From a checkpoint of a small mixture-of-experts model trained on Wikipedia: 20.4M parameters, 32 empty slots to pick.
Below are experts of layer 6 (counted from 0) of a mixture-of-experts language model. Rows are named router (the router's row for the expert), gate (a neuron's input weights, with its number), up (a neuron's input weights, with its number), down (a neuron's output weights, with its number) and show model dimensions 32-63. Each number is 128 + 24 x the weight over its row's rms, rounded and kept within 0 to 255. Numbers have three digits each.
After each expert's rows: "comes before" lists some tokens at least twice as common just after its tokens as in all text. This comes from a sample of Wikipedia text that the model never trained on. Tokens count by the router's weight.

# expert 5
router:159122112125116115119079154092150137131153112131161143130119116153142123155131143135123140140161
gate0:145088129143121124124083145134129152111093095121145146131125093119144129162121108121139102139145
up0:134131082164147101125110153131126120129117124114103173108126116116152124154185119111096103147177
down0:111138068118090115150155124132112124162131156143119165151107124125144085130158138156095110136104
gate1:134141116153152101116146112128117133132116122127116142118122078111162108188128161131123114097115
up1:106133158120105133131137059107101143151118131078143091122134103136147122179129111144157126112115
down1:120167126149172172126130079136107154111150112114097150177155143115143116152142150135167099104111
gate2:074066138115146125147120116087112121154160090169134139130116119151125129108127146133102090103103
up2:156137122131101118129114173137126095120153140096132118098075165135147110149149115186125172076133
down2:132165148171101128116157142154138122151121111134125121161117125147120130093098147139145172148108
gate3:124140110145128125129125136106100083102102120127149160110102148124126148142096120087155125181127
up3:110146099124131132146138100131140139097126111137125139114079149122143172086093076156175120159162
down3:109096151132136143122103138135158108130139114146112122172187126111134137166098152135122098112092
gate4:140087127120183121141179141127129148123145143110156125118134093115194143099103148137148123114138
up4:109151154078147110122113135129165152102103139107158106100110094118165131130114168107103114151150
down4:142097118159166114100132111106089131139121145087118129125168078151136108116141154140134139067139
gate5:078159147104148133120145107148146121157135116164149155112157145136147118119100125152120120161142
up5:121160098129110126125135120114137134127123136091160116122102087122136124136127145105105152102088
down5:135101112073113115123126124118118139106135120131105099149120167166145150154134133141090101057190
gate6:079118163129081093085110099119190122098135139143155088099090166135142130165129185127140180187133
up6:179131113114171121108092138122168103137175116101126160124121132124155144142159145072141116126146
down6:088151117081102136129127101134144110136100118122168157083152121171113111131144122105140107116149
gate7:105108111127135105090136137152099111148116130119151115129187128130108151138153088176097128152141
up7:149094155123135125100116119121117141131075146147112071126135115072119099116142139163092101105131
down7:173157135145161072182087135147134060129098136134130111159134134121117134138087152143109166085131
gate8:094123123110130127138108142133166140102083142116149100071106108091091141120125122096083110136133
up8:106138134143135133106108109123127089099091093138113134140115118174143113122157131086132096137098
down8:148157140059107098109140113149102122126150120121125133134120144168128118071140129158131137145112
comes before: " the", " a", " his", " 199", " January", " 198"

# expert 29
router:143117138096107115105146139102138173126134144111151148129119148185140155126147175144160123153165
gate0:113167136136138130122108112080080129150130122140129142147087135124148161153172171153135138137077
up0:137133116161125164117081098122181172094126116132152121121123098125133151140138174130148108112141
down0:162123093163097116150128140134160118160145107151116117107142122112105116126101092085150132135138
gate1:124086151104141152147134139133103116137118117121120136144121152145169139121130132115131125142117
up1:111165124139107113139093166123139103123146107143097082138127116124116082176218145131114133114137
down1:094146132085135136158106103160090094160148160115109147142115130117154169119132114124116133172074
gate2:063186123101130158132136103114117176112132113139168129135140145143146182143142099178146147101148
up2:102142094160126089098151101121132156117141112099163143117117140142127126159115122135117133098144
down2:114109090138130132062114097131117183157121134119166154120118123131106128137153147120148148136145
gate3:127128124136142069132128124144128148157130152121094115112148161115122121152090111124131134111108
up3:150136094126145133095106105115104095134100136134150129153118120129118118134126131123126157078085
down3:139121099111114166138122129145084161160104133121142114167125135107157122150140074120144119113111
gate4:116094128124157109101093122137129138112119139130129108118114140145096149124131180114110104121137
up4:153130116165124134171160133137145134121101163118121131091149103130131160124143131119103135147142
down4:097135075090093152138088117116122155111128139135152145078143113110103129121190146132165145130099
gate5:120124096110103118140113152201101139135135121093101128147164142166111136132149142106083152102153
up5:118124099113103102135130125111126116131132136082108117101076113134123143115105129062137117167092
down5:135124082183119065107084114097121089155124137161123176107141140125099121060143169138121114067135
gate6:141142157118073153124199143138126115102126135104120132131135126160156181108137089130126090132159
up6:098113125107174122113111102140144123098150122133107113105124136137138170153146126105129075140091
down6:088125167163096110101127121115129146132127146141102093119107151106142081125134122112142136083077
gate7:144166157125162106136136113110130142152156117123165165180083125166122124114134134095099123110137
up7:094103168152152146120147079103116177116127142113147119134148114170134150130133119116125119146101
down7:109116090139135083116130135131111120095113138123095134128144119119107112080125131146132175163119
gate8:124185155114128120115173124122126118132122135115091101094053109109127100119169142155148124142116
up8:138097175097122121127102139147131135164154178146124119127110117099152151152107099112131149135122
down8:110131165140120145130108164110078137136133154136117115158092168159134093157109158126148107095106
comes before: " of", ".", "s", " in", " and", "s."

# expert 40
router:157148101100132123120104146127110112092146120132119155137134130135110165150172175138144126149154
gate0:136143145180137171124071131139113141165170142136168161122125096112142097093130133130129112129141
up0:115127176168120140125157166121113150141112112170139164117131123111161142111161138139126134114108
down0:104136104127108142096149113095112158158163146114179096155149118165096160146154140123172114141111
gate1:144149102110141124138112168144133172137129152160109092108107127151151162135154122147113110136117
up1:086134113124077117112124081106148137134116138130150107119118121150142140136120146147096131115098
down1:132133135116188152145113150127144133165110151142141131074155140098183156109159114092111152123095
gate2:139103115110136121146089094125134148106135141118107093070128147130148114121165090146141139126147
up2:180128129119122127090151122116088120173125115110096138134114152135145123143145104125151077155152
down2:162177114122145122142117151126112150124109099070155099117123125128135137080145117153142175109146
gate3:120126130075146160156122128122119166137118138122123131071154128149079125153111132120146133124141
up3:138175095096114104108145130136156085086144115123134144174132122148080113131141112148078116105119
down3:106155099115128089163134116119101107137144091095109131116137124160157139170123142106128131124107
gate4:125120154115143124140118151067076140141132148102174142174155139142131126171120100076141114121108
up4:154104137150148197136100141132123147107164121135083132183175151074149117131171116182146150082134
down4:145102073095138136133105112151121095117135100137105097151121149094137115128177155111118154118108
gate5:166131144141104194108110132093125144112111128070142112140158124108147142134132133129166164114128
up5:122111122158074131120182141146125121128138140126108117161124111112123099151127109121126169155124
down5:146118147106129175179130106161107116125182146140100101145127150151170146155113124118110144122081
gate6:153179116107097141121124148112153057101159099180126114131109184106148102118139166130138129149170
up6:126115142137160135084109115169114145140164072134087154083136157143123103109090137086133168122146
down6:166156111131111082146158110148151097140125148137147167083128140132089132131111153143117158109130
gate7:160170150143144123104129094116137168111112105123142159119103121154157143095131090099159125136158
up7:112081156151103158151071168099114107130152115121111111125120115165091105154100112140124178146112
down7:078128120069127114118122128140112092135146132104124109100133118128112183145111144083119144121115
gate8:157152128103116119129098159117138108142138080195120133142133124108131139105141145127137141150114
up8:171136151120146158132112138136102115092117124180139169145091160144109084131132154123132121144141
down8:121146142115124145136145120115130143112136173136128109161112122149126167120143159126169133088067
comes before: " of", " in", " to", ".", " for", " with"

# expert 42
router:167125120107118156118105106129144125124147142105187144168151118159077179131151140145144090157143
gate0:139115145127149146159118139117143134155150166154105177184126120127113118148133108120158070126101
up0:161153090121113095127132102154139115131098150140132118096146147092122094113096137128160154127115
down0:150149135169165112108159106166101126180133178107147157112122143104173107130056155123157114111111
gate1:107086147080129119097078142130153142140149116127106130132115125134154125140114158133157098101137
up1:147123122106122143120112115136171088137137108142155158143154131107114141143113122119122096100131
down1:113133113153137152148096121142151120110111093131128142121118086079087148116141170118104149100146
gate2:148087147115117149143131097168122130085144102110119144107082148097174101085098152177148144153137
up2:131124112145082132138154102134102147129151124142147125135115133144140119114117124169095097161144
down2:144171148167080124119130120105084135102113132133082111137133093162114144078151090126115142138125
gate3:183131107101106116156135134092113120130117152102152168118132115142095129163143180113149075138139
up3:093125154141138133133121161149136158157139129146109174135164121142133112139082155158130108128119
down3:164134148162159112119061150141155117151140151138097081122170109094097142114167118124095140097140
gate4:123156116123128110128147095137142146171117114039086133100138111192124163129147138121103097164124
up4:123112134123111109102160115163127139094117090091147142175115121129145138121150161175148131124112
down4:137105141194108132167084111145159101116120133118113124119118132096168140145135105159072121149127
gate5:127116159131147130136162137125133143126143114127150148090128114100141116140159145145170145136132
up5:131152158161120150098104143125160111134148169127135075091130118173149159149090104159145125093128
down5:177119082139149089104073102085102093112136120171113106124136123120119130127076167128133133107141
gate6:136115106155139111095087160093127099139095130135147147160116127105141132136144138133145145113114
up6:042090139131182130120093129092137100152105084158134155156084140133144102140123144129136150124096
down6:143155111096129150109185158080149155134107109123133134151107145159113152128117131139151123156103
gate7:104172126105099117111155188114127116140122115115145121103145147096123084128151082131163143097130
up7:152122151136110129117088086135125091115162126107137126113130132155139127160138112127125120105123
down7:108149156154128131143154113119159127136143110136127089110136099089134114113169135104140147136126
gate8:166146135118121129133152148107138159142119115086162186111118136125123117143112109062138157092093
up8:133137087162134153138124148135125127157133143139133105065077140135121116134150136136079103147128
down8:115086171096113135125156097119096113132104146155133166141118108123099103133166179101102130117126
comes before: " |", "°N", "5", "7", "6", "8"

# expert 103
router:134081140075098141079111130088145147136159126154152127138109132208091183135130168114195112153139
gate0:133099180164108137136104084080122132160123100151147198117118123155127134109143107113136123147129
up0:146138150185131096129169134160154168095153093136105118134144146075147115146130133132152084090147
down0:141156125140180134128115105142130143080197114110108108091100110121143154119159157145125119129159
gate1:117122157118112092133111134125119137102157157114119114146132143138144165125149178110120142154175
up1:139129127152123181147174133130132137131128149167133130160152161122111153124191128155095107150077
down1:127126122068109117159098141120142169096131108142079147080127160141125129136143146126183172119151
gate2:102095067080153127123092160113133152137142130137123141111158132112106089112112152147152128141139
up2:148137138155135141132091152139099128112129110120166115097114144084125162145124164082129101155102
down2:122152137142149145146106100109134117143154078145100117158122144169151123142120119135155094132162
gate3:152129182130125141122097154177144135129132126109161137077104100158069139091076155071121124135153
up3:098150161139169135136163165074117136136126133152164139132113095138137120110088107137132133158094
down3:098125116131179112163119118146139118115119102097123122122097092146107127117155155127102106153129
gate4:159101153102101146138121152114068131136141117128153137144139124149135122166126153148141147155144
up4:143123088141150150132114137090137124117059125124106126147149130099117110171146128095125152111122
down4:117124129113147118123153169167152142127138104118139151111152072122116149171142109133144129109135
gate5:153131139113102115160145119148149136093143157113175139125104127114168167145118133100120134085116
up5:127117138133095122117176093161145092160105101127126110128137116156102134158158155146117157141166
down5:131172114170117110089118119108168126089110138102136148126156103165077120150136112149161138108173
gate6:097090120173113110128133118122133124130138140097159123164113129114134116133147171159160138168151
up6:123154081130103137123146093103144102136088150133170112126110137113128109154142103149142118117173
down6:168126145108104174174151140125104136136160156142101091122110125136148115128140097100145108090096
gate7:115154127079157146161120096103122085080127119113149122148085140108126153172111135128141117115129
up7:123119137107152150097141163099128132108112124093136085141128143141092124150064111160141163132153
down7:112127137166164117171139132114113135155143120097145100145118093128092121138105128178100109083117
gate8:094114114114145116105145193113141143132106118166166139109074142161110091126112134113096131157121
up8:121168147101147130142124177130129100124109100143133113143119134124131112094135125136153135131148
down8:147167117106135110139155127114156125152120122149116107109104143160138115154144168160130118134086
comes before: "s", ".", "s.", "ing", " and", "s,"

# expert 89
router:147097143094119147134151119128129127094142110099153113158120122134090176143098162107160114117157
gate0:118096150148173105141097145131188114114043131113108100137095127092109113106137122145173086142137
up0:150087149116112160142146175115094152131090111089133140139149130158121124107121165112155124121168
down0:145139073122123129131119171098127143144077129137117132079088155124137146102084119135100113156140
gate1:158096101071100131138125101150136154098147120124171106147099095132140130146132156089093127132113
up1:120136115118105142086139100112125106162178131095120148115161082122149147163174154133113136144127
down1:122115135097113151116121113101128138129133138133139114143111124118118128193086081115132150113085
gate2:129089159121115095146147105138133173137098128121143098117132102084156140114083139121161141095087
up2:131110135174167156131161136130131085100125147131092092109103109154134113106148150167101151122143
down2:142093107135129104117123113128161141135109169092111119128117153122120119148098134144161117127120
gate3:168151125116134137130144172155149125133130153120107126135131129116186117114117145097120123075139
up3:106122140149125170170164117132089107124120126134102124128081126172098064123134129135135132123153
down3:099078103116115119142132154148130118126164123114103169130144156116153124115127101132165119171097
gate4:122153134155117161126128104127098140134056111108150131098161148156093121142135143151174106147149
up4:117136157165129082123124153139117128112138111174103142116113088133119131158185164159173139092093
down4:165155141134173114090125113101145131149162110133115127165090183109131120128136154090112144090143
gate5:111134122151145126123109115104107108104133116145139082127087103150102184140128130152150164145131
up5:105108132185113147144139113127136136137136121069138131131095105116130154130106088108144173140123
down5:131127116158122138098086122092113118090153113182102144123143123101097140117165186135139120138101
gate6:150128099106099097125120151123128179106084115129146141079133121114102109141108144140112140166120
up6:156127128155132147111112150095131146188079120127132098108143136087137150099127120166134127141139
down6:102114126129163119174138180110147108096137120118121111149171084113108124126124131153063168115132
gate7:109113128111106144125116145167126112115098071110119104162117139107128106148087159148121097115130
up7:172163143113116100156148104110147144105138142111095151100115090066097124122166113101151163123127
down7:164142121139160155147056117127145130105135135098106138111094119105138153111146132153120135106103
gate8:161136110079122121115149107105150114150136169087120176142124135160121100136098111178097128124118
up8:102132168107162076128109150122147125151127133127152123110129083125127140088133130151134131154117
down8:156127119109130114113133123125116106183123142113196121123105144096130133137181120108095127144186
comes before: " as", " to", ".", "ly", " of", ","

# expert 16
router:130083120138090106153088154155138131125136159104152146136131125127130148132113138147145120155162
gate0:103152101158140127085124159123105138128148175083156163113149099123108110169089128158181134146167
up0:119130122140147136113133132144111148166136103108160109135152104120105143121135154116166108111200
down0:108171115092114180085132134107108149129146133117130122121124130137126163136128160074152162136095
gate1:115107114134102134147153107142130124119139164131121110133094091118108127078155127072092136070078
up1:151061143101083135115147151085130093168148131137181147120088128164149115093187128108140164105135
down1:131114107100126151132149132122129109155135127131142148120166158131155129124164129146118106102170
gate2:156118119135153112152158147112144112115124111116135161159176113104129079113144150157130137101121
up2:150160102144122134146138103133123107122121098157127146166123065125135105112097136142146112159152
down2:156098089128094119130069150131097124165125120136147106138167176106128149138110161128108167120140
gate3:109130173121142101185138135103157111097157135134144113119092102130159102131158142149109102129119
up3:131154154131175078131120169173130130119109141156120158197134083101113142130107147109134102185138
down3:143133060097141159107113133107139137155109142139142133116146161147117127134095120147153123124128
gate4:130118165092092149157099166152111146131144145120118119110113104114067129110152089100172191144132
up4:160135112116136142145112113178141163124154124129127125142134137140140088100164112110150141136086
down4:117141154101164123181136132116103160145143098125123108125147080104166118163106115074183118136135
gate5:148139107159145111135153105105127152091144161087124171156138157117101144114125148110134165165148
up5:094124173145105097144129174136111161087137169123134135093127117114157159156138121142163113127118
down5:120132105061070082178151133104120163129143115156201094136114089138115143182145116120156101101132
gate6:129110145139104132121120138116142149139151097124134126135192105160147120117183141155135105133164
up6:141170165123148116106137123143141136123073115084160147104130086121123154134122110110148150147152
down6:121119154091135181084198118105099168153148141101125109155169136102143132179165104155139059117135
gate7:106148133150158123127107129143146101111066165099093121115106158112106166138153131127116141140109
up7:116121109150180112147128108133159090119101166134113136179117154142129175156125140147079105100136
down7:118137115202122141118127138113117136103160129112123109160144146161150148107081096188113132104133
gate8:085149093065133074143122131142130133153120118158135118120164152139149134162174128115121165124116
up8:147089089119150136117106171110129117146132134093123187168135133156160137142151098097128071144134
down8:161120146116122129155102164116164145133149121134146131164117147123145153138157090140084131144154
comes before: " the", " a", " his", " their", " an", " its"

# expert 13
router:135127104085123147141105115098123148144138106131125126156164093140103162113132150125151110132168
gate0:145138133136093080110130087130100146110150138124137120133126106148111160128103164132162162139142
up0:075131085119142111127119160142124167097163108112132150174128110131164137133100124128117114092086
down0:127175090141118133157113137095132147140143159134155116100122119162130124170102103159130123143111
gate1:111091114116108177073093108139132116126164116137140108134135133119076159119106120145159140148141
up1:120125112149154136127143124127141046118061162108113142093105126135116126121123150139120142142139
down1:178148115151138113108152126134121114167138146128114126097149134179123136161168092103126159147097
gate2:114091136098121152107169134114115155135119129131109094108099134121140105104114115085134106148126
up2:169141085138107127149119151134119108116134134151116054107164124155125140150128156094082124133097
down2:120130071128094112076142113143148128093172101156153169101133107131108126124119142095164105094137
gate3:145080162144126144137155138137082111166126094108119136144122112162113094107120128137127093126150
up3:102105133129188091074129187113136118150116143162099102170141097094186098089121126140070123160135
down3:126094140100123093157147152133115167116075120117109134089123145088149135126125129071116135138123
gate4:151154092154136111098102134132117167149163103127127080122132095102106117123124177141147154130127
up4:146140130110126159114115113124182144161151111115155137084096135078139095149106054123146122149148
down4:095126137155104150144163091125105123135090114172123139093128151127133149131158121086155096103127
gate5:139147147158136158121120144098101124133169162125175113104112110107110135128133199096135137107117
up5:158122159125136162107133124136157146147114088108147075080115101094132171138120152081101115119132
down5:139134095122137116134122115126117089133120149115105113116108091126104111157157079099139119144079
gate6:102135112077132121145089102150123151117106153119107109129134121134130114107148131107124116102120
up6:134131073149146138160105153087118133074137128107103124118130109138155140121121119142135149142108
down6:123156136137125161095151157121132114147117098102154157130101100106125096155109162124175135090148
gate7:125136140118117136112144112138101168093163090157100108115117118147165148143151137118141148094097
up7:145156135145121099136115138150147120114091111133138113140108121118162103174145141127136138150147
down7:140120140155165095134164119136115136100094152121130153157152123133120119123089181123147162117117
gate8:150123105096099162102154141109094132153109143127145108202133099125115133124095147143147125123128
up8:117095145120113099129125110155090145129108173148097119097127117135057115126094171110170122114097
down8:140104159109109105126144137113143110077116105174097126140159129081155121151128166171088099120145
comes before: " |", "5", "6", "2", "3", "4"

# expert 86
router:164081116128113143134098141105125146146149121079170151123105091172122129127122121108128127153149
gate0:126173108112120143141107133169105156117130105116112168152136178137133153149126124153156168123154
up0:144138118071068111166119170160113108144125159136138110128104104086107109123111163084095173144163
down0:160123129122069129146106147155125111144144154147144098125117129146122138119105120122126166195113
gate1:107101134120124104097145114155112125101124099148104156141095158173146083089175108087153111166125
up1:111154102160111110092128144130156137108120113143128145128098163113140122144128121171180140095133
down1:130135172139142175118111140167145132113184109159108119117105154140100154164143170128149143154124
gate2:130154162133137109122175126108121117090098150156113140123116104119132173097161115170151143160122
up2:139072140136130149116160109150173144140115184118093131100143111118126109145122135091141148126127
down2:135123137161110111152135118133135142148124142136110092077172115099173106128093144113154089138156
gate3:080160120138150098140124139062139120151123131114153096136127144159121154109126111156102133089128
up3:127122146123126081153101154129104118189158115130135124141147149082093170115132147134110088169158
down3:129116159110136120111118125129105142148130140099101143160132131099095160058160108128161065111125
gate4:134163131123135118130118129112137093151100165131075146111149097132137139131097142132126108088124
up4:126104149121146114126129106139131128130110153088122124071115114135099135137165103135106101136090
down4:146129153166115150150164137120111185131156096126127130132097100128131076124132087089106140148125
gate5:130125115115107163099138139128140151121115108142142148158194111168097099140136110145104134050118
up5:132157142135111152120119153052120133127101142077143184136122174126170146155148090151120135101164
down5:149129122090132138146145121082134103135141115085127172142095153144133137137142112174128152138145
gate6:119125117120105154125122130116127130080120150125150103107061133176173114138125128139132124083117
up6:176125139163100110119132135136126124119132084117141144148164130161116112141174116096101160086121
down6:154142059045109139111117109119165122120127160162146113155126126123105128117151126128153111113124
gate7:141121116114101112100150185112143137137189128119108117130153116108113152150092117125166102085108
up7:162096114094134159122126117111116124089105085118095139107112108084095138152093130124117129097097
down7:138128116164127136133130154104119135124143115118135138139131124140139108168162102151148155110159
gate8:109134146156119134170159117133136155133138146082140184142129102128109142113131144095056105110166
up8:104121097117118136122127166144132137093096121137123112117125158149127118095171082111125144129132
down8:127151128073121147077190133135105132148134112122128099144137125120108108092139116129072099118138
comes before: " the", " a", " his", " New", " 199", " their"

# expert 22
router:128107130125101151130091124138159118074109101150140143133114101155115150104143123153129116114162
gate0:105120126111136134127128082161118160132123103100135115123114094080128128173151153154156111162139
up0:136112121161111145111099122148118087124124122097136104158152152151130102145095129110111143104145
down0:130145109096124065132122110118158112150115130107109165161097142083096101150166123166108116123127
gate1:122135158114118147130082135131153127119147099096161152133164098145125094116139156154147100151139
up1:153112131118141093130120132102104104131134088088127123143124156111145134111134136124091107146124
down1:158162137132129131140204128159117116095094098117142110116105143164156125148150079123148183160177
gate2:176122137109151161223090152125132105109088123117146121106123105090132150110102134162156110129124
up2:101122168143150086124109156124140128123150099141142174136115158152149096122118136124127117103175
down2:137152120150157123169176098141155114109140133143102122143165158137081141107123137101121119124138
gate3:146138152132151142117119117172113152111130116160142151125090109180116194126132147117130109099112
up3:119078163136102099144144105127161127131116130108156162118167122121157132153146132088119115114123
down3:131173108147132146142090109129172119149136129162138154120114098160097126115125122130125176140151
gate4:180083114104124108165116157127106093130086128133148122120140136136139131121104120141145127139150
up4:106135142140124168101126120137147104135120137100179132048105141092097146090122131122110144134147
down4:142152096102095128076179140103181184083153164131070138098127106136119140142118148151131119114113
gate5:121150112150131173116131119114132169089118106107092115114130131089118118172144120114124088132140
up5:142110101159146152152141144159168171124125120113107153119124117121100103100119145156129119156162
down5:175100147137148141180165121104106109173138139144112105127170143090136136100111163141081152104111
gate6:154140152113149095145120086137118105082104127175124165161125116108161141136149158141114118131101
up6:088101167141079136153080101128156106108096152121115109143145107156124083106126129115158112158091
down6:120126133167152126108126132148127109128126164117078156095130086165141122152101117136100130143150
gate7:109104158136115112100165080102177121172120160125121134087129181109136127127157054115157167145136
up7:126111113120149137187143104164087149103144114148122156127107145160128141097103160134140155146132
down7:133153092106158153149129140137136160170099144075129112174189121111138141137160086120159116135127
gate8:159107096144135167126140146141166134139090117136090135088081155121137119145162073150106131095090
up8:127147124182105141099147158128100112138129129123138135119134097142122156107160138162133115079165
down8:136101097212143136150123148136149119143090102155157162081115154145073122116091110134105116172108
comes before: " the", " a", " was", " his", " he", " other"

# expert 28
router:126128123123122163121103155121154194120124114154187188136138075142112186125119129100144116140155
gate0:090129145113168175160162136148160077126117150136103142151121121145107103138135143171159132155153
up0:184123159121143123123095107147123142107128104166140115160115096120130142142166140112100153173116
down0:134081136121118097131097103138167135148163109109123121159103122104105157125109131124118127158168
gate1:140184127082131139135140193147129121117131125105121151121133142127134191162119136129144099142127
up1:088137113133130138101067160113165120113119094117131120178107133122150111099106128134171111134099
down1:097109110157150137057148147173104103102100155111087130164121108154150117143165111133113086115124
gate2:143153153102172136122140128170113150120106141129120126110115095156167105141135066150136133133168
up2:111136127136125134132131147098129139149147132132125117118097125147090160140113114107107139105111
down2:097146108159113117108081137104158135177106133140099099146144144115128120135142163143074107109110
gate3:147135081101096122118117120113119093111094153127123148151185071141096115132150118101130113134130
up3:133134174160112094134113103124116097072115152094161107115129156140091131126169133106124165103119
down3:147154130163116167110157135095115131135081155130099150112129137163112121122155070126166140107108
gate4:123157135153106067097116126141115135101110103101152118155143131153112122119143092125166135151152
up4:134139170123139142157128114099140159171095129084139126125111153123146132138111149145117160130083
down4:144125109144112133158144127153098145135122179135127156092122142072179159150110121090099142104146
gate5:166124128165147160153103118158094132164125120121135132102119141163083124111124100134146099136135
up5:126131137134154093160163122135146111115118081141131139087110145158169105083155089110098086124141
down5:146150128113124104107145058146132106099122087144103124072129120198109108119124144139113110131162
gate6:082121146120169134103100161106154112134146119103165160134117138069145137168102133105152136152134
up6:162182131083149138132121110131126129123110140115088148122158137186106087079141151098134131160105
down6:185109160161103114141143117190132138126124121110092120168140132159142131132130081110095140099146
gate7:137106091118113112150138115124096165122120103094122152110188111179113133154135141109122132114163
up7:122151143156123138080134153188128106176072129156151119135140115138135205137171112140141142130131
down7:120112104157144101097113116136126114163151117122147112138104152159138167094097142131117128135136
gate8:120122157136121122130100140089115106161129128112147104161176168131147105146140097174091107190146
up8:093144142130127143103135141114137107129064148099146144098127155144147130116119123124132112140145
down8:116104151151139124184092121170092090153124152107132101139143144112135194122152136112141130117122
comes before: " the", " be", " a", " have", " not", " an"

# expert 37
router:144133125089102119124136171104128126105176113089194143146145133158119169157132164126189127137172
gate0:120132112144116110128158146094136095128112126147126123115067129180139107112118145136115133136146
up0:122112131096152105120122147146143114122143150104100107145143113077104087178141112142142124122126
down0:142147153154114158115142128088156123098118126124120116125120139113090141185098190134122111149105
gate1:157112115132131144137117143117143126141094135114107111148180106110109138110102089140126112133135
up1:137175125135087143125132109146086143097178164083103094128152092135128172130121129123113127099128
down1:118096116128155094075100101140123154142105115130139118115101078118093145113129123120118101074128
gate2:130131156131117143107106141120127125143142128088126164093137152174130172130081145117114146127125
up2:098178088107131166111133107093119131121110141162132170144119114142192105121112133166145077107182
down2:140091137115155155149128095122109118118146090154138078135137142119087203136128171109128157102123
gate3:159097113134107136150163128124146112132137114124136158127097128141113110189157097115124124142154
up3:108154182141145164140169143156143137125103128114106122157156112159104114115121144121143150203130
down3:141107134133100118121200151159111100129115120171176116146140130052140128125147125119097138109134
gate4:130127097137124112124124124110122093125141125113125168160144092152110140122121150140122129154104
up4:156116152128124114147148090085142108144109166106171120136154156109130137090110091107131155123146
down4:135143156131136085113124153152113069138087123128133169107152044145145157085117139148163134103120
gate5:153169207121121131145162127108123174160146133114125167118103137157151155108143096134125129116134
up5:116148128123149077089112126108119094123141127123142149145101115119083139114158106151103146134132
down5:118118145153157105122142079127116156136112130138074140129117165134120137124151139088126097142116
gate6:151133168102142125125121121111119119078129092109116117124131156084096119157136120102182109124146
up6:106131130099173158129115107083154127120153123109104133146155128143155130133152132125122121107102
down6:113117146140139118125119135159097112135138126104104111153096057162127116097092131115139107077125
gate7:137142134121128106138157126103111156096136139157147097123123112136096153122134118154122134102142
up7:139132127102162095154141097127153121120146113088113106104132098189143111131109104139134123096163
down7:149141143095128149128113109092123130136155133103122104135116134116128116168165136104144113147129
gate8:110121181083109131146096093126168116105125104136126129113139124145126094115153117163148124136152
up8:148177129091138169136160112079128173144149125131137126135130122161167202135119111114128117115141
down8:128120162139128110122091129157123103110112138126122140088113121098150125132096113127130156115152
comes before: " of", " to", ".", " than", ",", "ing"